config.toml
shared_expert_gate = true
init_std_router = 0.00706
lr_router = 0.0022
qk_norm = false
init_std_o = 0.0233
init_std_up = 0.0269
init_std_down = 0.0165
optimizer = "muon_variant"
lr_mult_down = 2.0
schedule = "wsd"
max_steps = 7018
Below are experts of layer 3 (counted from 0) of a mixture-of-experts language model. Rows are named router (the router's row for the expert), gate (a neuron's input weights, with its number), up (a neuron's input weights, with its number) and show model dimensions 48-95. Each number is 500 + 40 x the weight over its row's rms, rounded and kept within 0 to 999. Numbers have three digits each.
After each expert's rows: a language model's description of what the expert responds to. This comes from a sample of Wikipedia text that the model never trained on.

# expert 54
router:463487538535493492487595494599568447496579520554511449594447535472550484420503489483506550443560453523516474531503530552536474488508460498474527
gate0:519453452488519436504509461483461449459396569547474451516513497500537506488506406465441571476562484456461467547468449463492590508527460465508499
up0:444532496501588512486558514456520493521540509474575490503505509501524487431443478516497489512513496468530442516488498421572438537473475482428538
gate1:507489442501411502576418434492506465454450498526463508515582519440484489555522484505527477490478481487493464510528498575487510409442471449491541
up1:455446477528499570533483489463486508485471554472524488544558442524461519480474441456551415492503417527533486517532519525471493570493492447577467
gate2:580421456524594550482459392583446481531587539491480533478500530504547428436431474451493502534469480526478512552528558476488482496433432485525474
up2:466493506535578557463521434473537513504522480508558497557484459480380565541540488479590477505466530462515514536523435552482540485504472498496557
gate3:484474502476522524532535510522566489454497450518503476473455472573503528541492468437460508478458558497525527521514516462486467458511560521517484
up3:540465539512494564524538473499449451582492492529538475468549479511532540542468561490468513502529405460494458554505553511487493422525473537516539
gate4:438496559490586470555442570516485593514487480495428503479486504555555452503489498487525461500478462507489410518490510508569462445473490423514523
up4:535549498564494466472588482575498404536447497476539487491509471393501492548549579526446542521489480444549534464471473540424518470438560487550510
What it handles: Name-final syllables

# expert 34
router:531509505473500434486537537487473564563496522420437490483486476530494466528501487556498507503569481543552479488520496434555580589490431490459465
gate0:529469504437487560600487479485452475498493553486469456544467526498522548495518527506515498484625467447473526480477549449445488501482493473479514
up0:476585523497557521416482527549479552480485496461485519466487449471456466451547501472503535499544534521488486454486476482510503463500473535513424
gate1:571440517513504493492484478505433496389518482501477507505473526495477453456491550494470455497523497551519536602552443524515462398481558484488477
up1:493514462504404544573485467443531474504465481465549485458487542597446517440482541422480538429479530526474468536515453546509489571558478515486457
gate2:487531490510497465486578409521531493485451519457560470456518474514424521498537508471498499542504426442476455509522481473470436523441505479549495
up2:505486533496425438473440512519490468573512539517587534452484471494439451446476521465505535505527525484569505526558491536488458459471557438463506
gate3:486530482469498489578463492466494550466528517459499465492489521424521473424456430455482466516430503435472508548439502536496480472561477443574492
up3:550404540471517491544491502459540504553512553548542490566533429500450439551472504489575468555502492490489535493481541538464500615578545455484579
gate4:445541509553527482550518450459560540509531532532510576501547495449573537493511514507435475492471503524529503524505436548517517530535515468495494
up4:469502531508508545454478548487467434436495527517464380480456401458468502424487458500452451492454528482492490493529534483535507578510509554471492
What it handles: Single capitals in acronyms

# expert 50
router:434470557458480497496506580470400473510442494527535495533529498503452566460527499478500535525464433456537488446492446486447464519481499545554493
gate0:456540484466528506550453584460529515441508507482566489495489563494515485504532428504468469482490552527492424541413481476453509542472512490474415
up0:477462528508398444486526543520471498498495480485475503558504493514512524501510530493562504560497429542569457454401506509470487478562558516521582
gate1:535533449572535460456573492512539442475535572480544562501535503503556447489520517516524524456517541459520535514485514493474518545500453446561436
up1:541490516431493639517499483464550478513555540452569523523529526487554513460461470480484509515508524444510493409447500424490450496496458519531480
gate2:607516530518492498467480526550447483490482496458508456503502580518516497509496500487560461508490461473495503437506535459460527485450571569469503
up2:420533455499465538496422523520533483448503502515478465479474539441498461454456525478514496485508499461495458463510524507509478460484457515548492
gate3:445591516597547493499565507468497470483475524489422493499488516507476470472512515492524474464559500481504485544505539493492589415448454465541523
up3:476527448531510453538522496482489484485463488483435553480539554536492435543507520526445543487508536486544520412515433522508440509492519437491527
gate4:530457491501530495569433454533500526535528430476569536509467519375514497453474548550462482502525444497516433437534479507538421468561527534490543
up4:486532473539454531568470558520462540508541548468538472460485493514500469488429536483399521536529519460498447519491532444544497504420527552551545
What it handles: Abstract and common nouns

# expert 36
router:498516501477506499530471454497514519546488465527483559513489452509589459486532498527490497479581470464515466494463534507467532573423494579555517
gate0:536503557549501471485500525463538503429441524529512568477476463513510482426475524432534470484510497541429511538554547468454492525409530548452455
up0:480452563532503459507452496511440493482473537481537571491444504518498491564512464531490533453560464470493454510498449554553484500493483528512537
gate1:514542519444520445479480470487491519532499507468550487587477557473494519522482507515562544510515436470546448495477487493576510576430496486529589
up1:515531473507511515552563514433471514489519508527528541505458507492510484594422545497462501508513470479529537433493482543509491501535513536493452
gate2:474462546480585508445522490471486530495429519538557452540515440478490571534575476499597456497511505558487488510449513480500588400518553485506473
up2:442522449513548487449410502512521492521459503523466439492501484466581454472487533461534547489449625444539533469480495507560534520524547487481516
gate3:516472512567465434559424467459545439489576548457486480498470454434523524507441466564503517505556496486443528534450496567463527489497516491392515
up3:452499502461405460533473605468500508469476512462555485559549591428532476491446498553569489570591509515475531496488458535513448473486510512438558
gate4:498558488464536522529470553536446570523559518473546470499509487471503460441471492564570550482534529509513566479416521552472520465479518490438471
up4:461508496528524528494433494500416481483571578544510521522568541480531550419421499469556503486478547503554528479501490498402450531532474539483492
What it handles: Capital name initials

# expert 32
router:478469504577437440502514490533492469523526553514543468578478421496499465493542486579497537524540543512552489445550431584540468567478515464519517
gate0:462545485523447580530491500572515557464513443503415491503473487453460474496482499502483511458551474486495484527488435516483510479580463565564562
up0:475544526485515506548509458482404543522472560551494494507588510497499588565483454582503464527506462430485513518473468515465499482500572495537534
gate1:502510528365528519456488502501529522431531516549580483516420505508498564529458446547524477480503485515539452507468521456570525524494497498549437
up1:601492419467500497532532484426582524566598505516500495504506468405497448513521491510472502553476579541427512453531573498458524493524470465460441
gate2:532468493437500541518507488535549490503515528423418549493460485485462562535423490487546487481521435495460474521493557485525484556537494495460496
up2:549526505439543499485560500499527519516522542460443384454510427498494471513468502457552494458486457545467466530537556512466512515475541461473528
gate3:491443483389455521519504479519445524507493503462549473523495518418548461500552588520425489435474582468475491510473547466487487542503494497449411
up3:524503450518452471553493460539488448458452495554532493508533457447531481509530459507538483487492492490535539527463504437418445506515465503531476
gate4:587507467471497440491461530518490545482504574418501500512522458464530465525516489524495547497522473488508510517516457479617471485544410496560442
up4:494468454437459460445477448446507538497445489482480518492407500478525491483554507481506513515489474523492522543438507539522554507411517443495531
What it handles: Short English word stems

# expert 17
router:536510483510455521457486450473603514483543459472514549495434555486502439491449495463478423545567533496555458536537470526559463488513476494447532
gate0:459439455507511426509553481463523520466535457552536473487541445488482463535503480505527494538477441550508485557557411446500545479455508473500478
up0:454448543531502499533493530493479459526458421534541553522468503426579569561546482519439502530487509473490566502529454572527510552557500543457539
gate1:512479482543487490501452542476540545494495503450517495570503491539473461473633555490474473519448512479540471454529514508551430526531510506542508
up1:503507492437487445516499539502506539429498509547508526440525541490434513495557525475515479490437484461502446505509521541542477456591571512471468
gate2:540550548505475514488442546576488446507506491482601496547464461534559484502508595493520494429464536561519437465452510565468427488520437552456491
up2:571484524544463486460551589585504460502488521487496447478492523538473476472495560496533461547588511437485495501512481486500503471529444483487570
gate3:489433560523514494508507499590433513486568536489443527503514503449557530535499477501395491462437605545485563471463538492511545532471503508493511
up3:457524477531500491463596541403482593527531580494467489440458509492512465489461483540589455530506591527519463514527489491479499480464461486480501
gate4:599556528508494529495505477491475537547503491476537471551523509498533496490540548536465552467534554509521498488550404482467471575576518472502517
up4:528485516525514492443569551538531463489499540539490493483513419459481527504507545461448517508418466495456461494428504508499496475524505507422532
What it handles: In/er/aw word pieces

# expert 26
router:480439515485506521537496430528522542485437504533457509503498450516599474501500495519523467440531426486544449474526539447523484450499509480475540
gate0:591512526501537576527480496495524545516482491484558525547549553468472497513461515539548537465504441466499460410504422496445515473530502499512527
up0:508451451557462476459452505574550561519447498488530418500460491500508537507519464546477468487541463473514453494469462575532506437514584555548491
gate1:502563532511444446475450539547509437480459472551475523503523459498492508539572512531564442530568484541590459506444475483446473452545472460417532
up1:450500519488507523463530517555559518529519507524541526496463538517533509462435501480462569552522502500529478484475495446475502550477509460431588
gate2:528482515480469528455504541434460523541484500448489487506464435475591466530487506460432494443472481441513499549494397518546560493540490508502465
up2:525555448473492497452533551498469458509532526477550448468510545478448541497501516455509517466502468481543529528459432513452508417512465507480537
gate3:480537499436519441547496493479501420451489527560458501494529471553487444541470489481467536456469474459522431478528494500452427553538482489513527
up3:569483531467482490526512539553439571488472513516445508433490438487439541487454513524502463540568485542446516512456479497495469516514526429489456
gate4:499498449488534524443491508478542453453498469504548506514480518441496516474484564449497489521444530502446552495544499424538506487478465471427527
up4:503446528530529541501455437509540434575530512546573506460501502483498457494541526511439538495529506494488453472511507558445470460565486486508526
What it handles: Capital word-initial consonants

# expert 47
router:572560497528552441479452470503416513509468474569511522527494494518511546536552531530504545476507527505536480469427522472455581449550505554534512
gate0:469536521514556434447451443490517498478477457475493439527483481499459476580523451487504519538460451491524435463494507579481547430493571475458514
up0:453502480520478472465464497488522463507516560463507519520459468521548528545470540564463441543541543572457439549551436464524499505502566470587444
gate1:534501454551505485501432495485518464538512523577417477538468429461542480562442508475479499440480526556503444479497538504539511461500500435535526
up1:512492567591481506464422467531548467484520556476574489459454442537504519494481538527549500481407515551500498511436437468451442567448527446557514
gate2:411545460572496486428473473523529445480522536531537540498494533576534531536480558491509510520541532508494531467466494439416396472418555497528520
up2:538478536549490443410444538590525496457551467512453490546464419532524485507519457421482533491444501513534475472445514475438557509506488471470498
gate3:525587473595467434490507532441568559489529536424507436486471497470472495553597473408537523509492520450527478531479463507427509531477506514486476
up3:504454528487488460473533454458483453509486520499526451504485481502540548564499476535496406525496547520473538483513543528470502497499430497472573
gate4:568525466438516527515560518544513467564528532491514514528559513493507487512479488511482529497481515525502470507572513482499440475510502526467469
up4:511501535449543454453542540523517495529415412543527453487541554527483483437432473445522527465553546485537485517506478520496518497455496396506585
What it handles: Capitals after punctuation

# expert 37
router:477523490491546526510472522499548463467538496542545450508641493501480468520476505503510612435466471479482479453504490525558479548442463480528476
gate0:610466607446434454472473462459494536526484520555527435436521531481469499489499503499505537494473518446518444460469433462476492477452441547517526
up0:494531506565512544524486519490512503506523493503490538517492455532490461553493430511498473476500475366483452493511451525546535506556503537496488
gate1:503431576435498566480520552595478516463517505504531438551453454542497546524383530448553570497511485420530485512542439445494514561452464536507477
up1:523522524475595476505462481406463461466488463533500512535418449387505475515530546477582551522539495535543499522578454545458390511420464591480443
gate2:484465484507459525484553541558521472473504484462498498585456536552517567492494526519558412551457444475518525488504473420446445493456544507510565
up2:439581458514509494501505489511482506440483495508537517478543480432425527438485467492511546546537535497466504469517448510476501481532449541551481
gate3:565522524472508527499535523497510511493524458489402522479487410554488535511501534477515518465506516523409548451519488467426473408523456508431529
up3:538454435463555436533528464523543577534494500481495505570505507499466571478560525523564435470520448532515491458508496453480508537511486520477535
gate4:581535509430488492505472529464462417502448439478508512528485534574545535517545514509466550470527470482499479413450521573547479479498495490518465
up4:517492557443529510477556459502551485474454578457467517497499498450514481471500537434554510516519462474518465417562522445517420421479470518534534
What it handles: Name and place parts

# expert 62
router:415545529488450486582529439513510459515504519478482524556562416472507536478530447480502466519545574506472474502472473484565547554499494538555501
gate0:445538547507579495436459485504509474472525471464483467421509464532472516455527542458513525534634559466506540497551506497518491479518487504469484
up0:559485493479514476556535495464529545473513561515520461498565496539518429481562448492503543506511508554460457461517471491511486468498544510498503
gate1:562470585456490430497560536517511455434458513460545583428531489465549460506534525498519537479562485440509503445436484449449513441543458568574527
up1:517554528500508485520505493522500504554504513523575487442539492549550509409502490483533493487531515494454537505557509458444538570482520521514517
gate2:469446501549524453494430521494543490542451479507472570493523522486563488459554440474460557496537540516482524524515462483530506544515472517531471
up2:550473537498496459549424540447494466466536488513502470537481435518534476472509572446550527545510539484494490481504517492511486469496533547526566
gate3:530532480531513590434518488450543484549483545388573559494493496462489475456469549525497523553484495541501479580468522462479456512489529474511567
up3:501448450475485442532446458479486484479523482571492514528432501458533571522498439530548547518462537451510487484520559464434443607429524530470441
gate4:471537501524502419420510540439527556543500519508413512466555466549513506513578515527452479517485478610542530492507468422464458504452527532452449
up4:457489496442441451485450473457548549423479485493540501529460507560526547524479500478509471523537490476451456475527460498539482535478480466457571
What it handles: Articles and determiners

# expert 13
router:518417448557523529553493464477420499509527489451467508457516485470491480575503570519554515479480533477492550551459575516442494479496477527417491
gate0:464519519462458450551538507485499521532434512496543455424515483505548549533492515493436521495577504522480506492533497476523528497556550497563482
up0:544526485550555481461491444503544535553486556528415492558528476510520487538526500512481482477469498561534459517403530546544509464501514513515508
gate1:484509499463485492570565475414497475523564475520505498394558466464493527502455497506474496496526566520457422519490532503521507512470460569449537
up1:532523496482474499465551482518477464585509461468544509460510512495564479512524446590527552448431557500555472518557469488451438550432516463503537
gate2:473435550481484534443536516488519451518468475433497494432487451580506565485525571466521531469545538512529492555556483446492492488453523537524546
up2:425512484458440532558568520530463538517489499489506572534448490509565516456525496473513507510591504521442578457438562471501512485438515491496451
gate3:458471517512571487495478485502429442544525458478537510503483515460483530503526536494580465538590465414495468525519513532486485456483502412515510
up3:484428526476500465485552525553482472543591470490451546525449502453496538488520533527526492532441490551550559453516570457503506507466435500559489
gate4:495432549418457533504546454483499472484463477479453537431495535527454498561518472507514447489499512541484406518475488500453539562407438486471494
up4:506517507540491531531504468466468490528456513472502487524508486443508522444462548538593534522549409500437395467471479555474492490454464558501476
What it handles: Vowel-p word fragments

# expert 2
router:515514470517518466517437521484539526518479479553555534497505501517460550506532514552503496534493493493495495400502581502459511439493451504568499
gate0:457519577543590535508465551551534477522471453469517535457463544392490460505442433456513562492478441477496512518491539457570533488448488450451571
up0:526515444448458548485455461479499471521502463514479511569560459506561456443439489457526574518532537542499465435524472531521430492509507509547494
gate1:479458500405506549551456523490448444546499482410533483500574510535443504497438410512479497496462475534495515477486475501512529561494477566500566
up1:562477519432535511459443449464524501470506506490497505521496619481512549593492477481502509530468456464531456506585436512428505427525486465506437
gate2:531533517492537475397480489498455542573529525511552491541532485498538475545422468534480488561445508460523424456550356510487563476527492466465456
up2:508495448543476392471464460455511502529505584473480567491500450395473467530538478495565549474485554508544493540543527520533543521473515583493453
gate3:505490505385532522544537526511542495500536521450468565453512422531418498505464529514554572570547524463502434513546545457504498527515478474456454
up3:545407575401445493546530489461463532596596502471529524521511493542524471523487548456571601524555554474528474501493481524524518507590563542415439
gate4:603464492496478514572560487506527504487451424529519534436474446555406496490527487472520517459526558423481475471513618483498594480509517490549443
up4:494400467517508490498551508507567519447400462499495545488476498485540505473511566429550543466559533491480459458494461471517561511513483454507530
What it handles: Latinate word endings

# expert 11
router:554442545500469484532467473490528525496433508448503563493519511454533457552552469455454523477481500501518552425478531472478455455449460471478483
gate0:472549546484489494455477439474456446512497566467463513514501430449441502535495516455473550515492545569568481447579552469469477503477431511420514
up0:554476551508502493468518514580532476561482494477563488487484515550490541498498502513548497548501509451432447466443558422462499549483499412455457
gate1:471533489477423543490448427593462497531534514415554500522541465614520472512558500515463507454581558545509467503477549545464480473564392546446471
up1:505557485465522521456561473521494482505589564478471415572517506498505535461456564497469488534486512557525429537555442417499476525502509514529482
gate2:458457472495511576494531499499526501503481496451498582510449531425485531508522432483545496470537545538512498527521573563506496465473517446508521
up2:529534413499489488493521455464499501491504490497512542528531421565536485533544501552511503528523509480476500531522492434533443488443451539504501
gate3:484458445476557430492509564558640547529525490445490488547509526475495499454531521483428509559486593479569442425521506501488528554498452477555472
up3:456531482482511485525535495538559535479521557525572486580573541557480472522483449514457475421483524510473500520460534492534564538424504461484458
gate4:509493483486585516543487506452393449578476457410531536504499517500478497456533519450545528523448480478409466456503464483533472517463518507511415
up4:414414469484564558552535447516517465537497509527497570547519554449488514510564486503521451543509560459534465477434486567454497426487497454472489
What it handles: P/m word-initial pieces

# expert 20
router:500498512484545508506472391490449522471419432423457465428451458505525437469497461536444452469545481489491503514483463532533458551489497504425503
gate0:463501453524537540540546508493506505497521511452457449469473581556461457405492504505503519475572556506485496503467572628530521601484466520505513
up0:540477491528493511518497447497563513580518525524490519451481559450505506496544518523467442474508557463520412446521425507498477556532486550390475
gate1:549511534515499463551505471513539400527461541497496475543461481468513488512517514563475523539484513542421485413453526531513479487551473558498531
up1:483451535492423493513505497531544537523503641506466442490495573564533533459474461468479533509516553506485507504536535531385560554563518451460481
gate2:523506489461454470563549526520486540499514497547509490425484542486509453517527585449495481433447402500530439560457549512463524521507484469475518
up2:465525537498468421552483512496546549553529573518461493530453551529501410525434501516575491550507480515529512540437475589553442491532537474494452
gate3:506537509429454534490529491506523489482454478438547522454503431527538516518558519517528513488462555478457490521517472445489458487494463404483525
up3:506511427488511531480496483571458514524512508438504513484462573492495409503478545507489577505472505484504492524405533474536411536537534470525482
gate4:463582469518493443512527564506479487473511504459499485471470428502531415467530460518487499504516434513478519504561504551485415416452459471469484
up4:482517526482477518481549417530502439518509537482572460496543484395497556543508522513509479532536454425481526545486494437506518521490452496567527
What it handles: Single letters in fragments

# expert 5
router:520442459512473403471501523490443517507499466481580518503552459468555490474428466455586425467485484480507478540512467473506472516465468462510575
gate0:480470504562486519400484479456476531517516498525503484497429440546424546493503410469486498527497451490468522551518549503540599522436452505456489
up0:542517519479478535552448503535511496521422513544505438457496471477515544476446451399501530582448596535526524484430465431485494452524448520475474
gate1:414487538447499459548458500439462493483538468559476486556392403484531537549508464474493440512475482512468470476499479527496444483494488425580507
up1:491493444449577489525499498439503492538483532578547508561501535493438474492516512465512502518456573531550501471576521554446522473512576498527507
gate2:461574497478484462424453455498561509428464454405532537478509468449447523568560468461473511499540452512536493485521430531464515446468554481529538
up2:574506463485501507455498510506515429479510505491447498512533444526484545503547566529530494538434462500455437499562517490488561450493482433515525
gate3:525541451454554398495576476508476537522493530545552479510574444509496523538506492522511544499533485444541550517509572572517543519503442510463483
up3:489459513495509563491467467486499535517537484460521568531442491559490625440508470454512484476514537498563555531521497472473568493521525496475494
gate4:511485506486546546451468537566464454497599507480504515548486491486566526524464525530452474571476540539537509531480506535508524509475520451418493
up4:361463497485523430483480434492536525474504544507497504524535481443470451498458508509451525548475434554462558519496581481439489422466534471437599
What it handles: Mid-word suffix pieces

# expert 14
router:468544428612522439459471445509437529461480523494470517443501565502490491526509507549501476497537495542479524448486476495491533449520514469453467
gate0:458477503463556454457461463497504522497516493514534445561419447525496436536468435468496555505527503448472501468518491540592518510457505536476544
up0:576484516506568565600430553474460469457584530491529485500419517443471530532481505513464466504465517497575481559442485484533575505521516534528552
gate1:503492499526580570522455508455458510492581503505480512508483513477490450435514448540456505561539468443491560541470424474548529488494515484508442
up1:485466464427483488544453452406446470464556515540505483457452531477519567501402493450473558462463543479511447506487515464496462456435520515487527
gate2:464477551523499508460497500508456480496512510476501556525546560520548549503465452449449508399463586508479510505562479511524532413426450513552504
up2:439530544468514524472494527435450479524467549471561529444479476433495510489494458462521512493499472528483433489461478550440539464474563478490519
gate3:469471516509522448507484425507509505463498475472440492502560540404472489531438461493500507565503536458536467475554473497470513535460534468473440
up3:480460463513444475472517538480509531446524466529493542489506522552539516492519499528520501557556471517505455495459529437512477518500431586484552
gate4:531499420496438517516574484494576565505526459518490474561564492470514501443535528542450524477534445661543530481467468572422543498488497510554585
up4:433507538470404514506524501506461517559469521484599533526543529492484484452525492579461463483537504478520476493496428533555539561460478556474511
What it handles: Possessives, numerals, symbols

# expert 61
router:395475483523501402462533576595496475507515503507426471502559441537416508440449489513455583552476444539440484494542586477527507478490538456587535
gate0:490561460562520470466486500464409443569482449468473464430485479526461508497479494458543520451525526467494540475381458621475528527491595518439464
up0:506428512518498496533474423440538524574522466531482486480497531517452475494500525524497432467472534444420571548484569496553516458499495514524503
gate1:562474551423473548525443480519491537520442474477524477578522491507474492420469481530511540441598493511498547492548446536536592509508523438533434
up1:494480473475432547522552465483421513484493517517463609522483469537565560466509436561594460547416538507508517488579470538492486492472514575473462
gate2:496462497513455555551491556446531536513521521497475432420516515503468486437414535456522464530491509473439568468501489508520467476463563470558537
up2:482499428477517476544477531470559505516493513535500540451470565462475425545494569479522442495488490498494510535532462472488534522470463468472466
gate3:490498520454546556497505495516520490524497468478532477530558516509534429513484490451486462474574503412483506617556549504504466517484551511489541
up3:531518489434459490406509494500474473545428491504534540468502467546453473506479563530490458519473474439445499459522511507496488563557531548488464
gate4:494484516464502452525527473479466457501502540478517456485544472472471560467503552487494535380518517523506421532514492469501475512482382513495481
up4:554497519472448569502574431439565509532493499525486492556473531526529530600562550539550487477561458481495534504493491638417468564562501528491465
What it handles: Music and table headers

# expert 6
router:488546436567500519536552538554438435500534509562507476499509507497458645517433534476511481541509470396536537557465483513418504476537494500517449
gate0:568460441551518490493505471502581526476509428499462491493500521514500447520571446443458502501474478424482469468471450625536483548455475519517409
up0:558471517509483550536516490485569517431440531477494460423499577547514507500528575478489497504406521423566472511584419481549507577509496516563532
gate1:503509459460549510537568523501475500500440461450452549544482532481535516507509589506507601515584548533487487424465536512498424459479415525454533
up1:513576476423537440475577526512517460455441525533515464490521493495459445410467451428588512442487503444567548520517493449486569506433503473527424
gate2:492541483583558434500568533521515507507463486521509520517491497424497501500505538395514525430494490417531479565554484525394462462482524426459542
up2:526509496542515539461530573545484508462525518588458471435538527537589573497491523458462528544494593517550481545544568502511513499469444490521470
gate3:529498532461475507502574474439495501540466483509439540471488525470531499509440466426493506539463499459509589476484563463484504511536467518491503
up3:514519522532481427439440535544452524499466503504480473541479472471500530457522447441538439537460484484461481446486497464489495514480466466471510
gate4:455442551466516528487478549427477539496499489553551459566519497458500487572497457514453467440530434524466435531521528557435427516503476527495586
up4:528573515540450495492527453483490436471499427539517524434419428539488529489600591567505540518492421476491561544459434491488472532503447563507485
What it handles: Personal pronouns

# expert 10
router:505493468470507491466415415491509531460610490489543500511500506441542500483494473478459442531514470568439539531527518556501491512516492522535507
gate0:476515444492490462451499469467486444568529490512541509540462474463514501483460433485475496530487500580536492548518492554454541470524507518423595
up0:457513499563473514502490492503424497552567527534568544465485497461477508485487602538513449554536547466464466498487461552493471503464470476426499
gate1:514544526597501524490449489475566453529512519492557423475530471455513527528470552471496529459552556491536449582522462510445525487482476539517513
up1:531454439457501471522532487520492615487488497505571449526530509522532483495547491479497494513529513460453466481477513381588466457530514506471432
gate2:542453426461410551527509492524507504638529548567509480490456493469547517482507488466482542434500507513536498513453525531563485493454520520428543
up2:509453484446601491557502518418466536525490461457539407561480515469493508585538543552538482527453459531514463529527460457467521497519555482500500
gate3:492508499524560476542460491554492545566520429508493442491481452481485443517471486473513476518531498462481464547456446470509450557488443494522456
up3:487498417461506484506535513543510534517515592466519458570472460590459485473544530511511417530522451467477486426430424465508526431493475534472510
gate4:481481534480487471497493453485492463554438500510496520582557513490480493561482523518470456481485510498429536495613441500418551553551511497478498
up4:513467488482520525452515511549511453455516468502464514516472568481564467511409500503535529448505561459509508532481466501485503536489513518581525
What it handles: Pronouns, compass words, 'he' pieces

# expert 57
router:479528494433483521514579475472541470486503499485502455497558549528490552447529478448510549487548640485461473448471474574572522484484534545571519
gate0:409520511501492475416527471548573508541535513510516476479496584515501510488485489494446576477542529535467484465442545463533524448510522473519533
up0:498487541486516482517495570474481581473442573444477525508550492515529572394491517552556390465478469518440494527490482464469500527462465476544536
gate1:461449557435529534501511433502500533551540460477614469524412488501522576531497562407482464455505571493423484490565452508455511602498452465486522
up1:484434472509471485450412494501446565494519537554489520503523443504451464526510465466453490555473526505479519487432489549438456519502549435472546
gate2:457483529503494568449602579503477398548518513450488481499535497511552516498504528533501512495521481552396476473555484523480547487525522506490464
up2:503474521480440563509509416545535419476425449542541507565463416475541540570494526483487536455480521527458450499454515549548475492487505535495530
gate3:556474467427465534545502437466468490509524521430508466490462532557531519461466517542526444503438506493456534537554516526538478399483543528494474
up3:449488503509500511471525551432438482586492512459592543458479493479516540466544457449490477446535462436460577477520497487559508496542518536544515
gate4:489480480573460436496543501497504466495488462482470522523506507477491486519479534492501506565516545493488460523514532457472445536520496516503562
up4:448554475483473481476517431449596476538473429481549546512462490548500544500508488456520489449428507471536514485414534526484491478523476501387555
What it handles: Clause connectives

# expert 3
router:527478543456543466494484469492541481519527531433568507569432487445477520507458538509503506464480490449474499512558493563483454556545470423520481
gate0:524492515507519578410508510517522551522516510397399491465514509557492477536493477498539431557483559409430498486468457495518547551551490568495492
up0:582505543477482529456498446526509449505510417481526509504510515494456396483433480548498478450516473471541587462476446578479522522504505527528496
gate1:483552521537506555455438505482576500539504508464452474422539477470553491495471471547557530444507491422544505507509523495563476519508484499477467
up1:539510506526463451461432503474516476457489519460506539421518377436528528519490500435456445537486478500473529420540514494490541507539511510513502
gate2:474463551574499476482491541468530508474445498542523611533478555531464498487534511526456515459580455499466507522565513528549513579544523490472468
up2:496439496505479515513500542455601524459517508532555524482528461447536461450466487465532508536484450458589541476520581546508561503479544503487481
gate3:530531507441457572534505500528391519499475505451491536563500538392472512511520496471567442563545475500474488514521493445546506576455530437468577
up3:424426448507524489446474507451451498495530489494538571514565548461497550488488502409535483544483555513456536535502492530544496511483524493553510
gate4:461474498483468486527540453465505496440496526568496467494446506545554514474522531546500564481522446540508491598526505518495465526427410491448435
up4:422482541545514548485443556508498493493552531577543501558528469501472430544502539462532445508474516522482521498553526562525548512507516533510562
What it handles: Short mid-word syllables

# expert 45
router:549549542496488542492489482452523490511450430484473506512432555564572483518592517532513520477475544428492454505624526483499466437582422522458503
gate0:465520480488452512504582484441460485380514466475456540489521507508618506493485518445430422448544449500469528518480534579501525468442528514513431
up0:564498540520519485485520519554471477511424521511470517618599516617469471507569444482523520481524449524504423490436538465540490495497500531536510
gate1:449439544504484535542583549467499558485526539515478533523465461442515484536553467446573531457566608488476486532560513481588527469508578485476504
up1:496589512457549444495441495560425458406456470558530480466469487496497496464497523472450494539567495464513494409565493482568463534478496495581475
gate2:545492536506463476445494550590531474418537444453441512465511425410521487518529513482563483484463516555579486496434486430473504548516500487511584
up2:446535530523453449456548566542447511493521505513456471519508539446523483537510510451592517548596461455520502430450500425444493496477497476480470
gate3:451583499496565477553493494496490535496549520589490499507506537475507486572459439535547528547480492491432462528547488487465501494546477550472504
up3:496526520413573599545546503473454535468518498403534525505470453507492516510443585538513512509528481486550496482581398449471487519491491543481486
gate4:536504496513446524474505435526546465491461471504559530491445458440488494404508520450452530574559531481552555568523472525521494491443523499506471
up4:534460502485491439470397552513453498484441507485521491549475524441416484498480506448435509453467503564584465465526500520493560486475528430515477
What it handles: Inner vowel-r pieces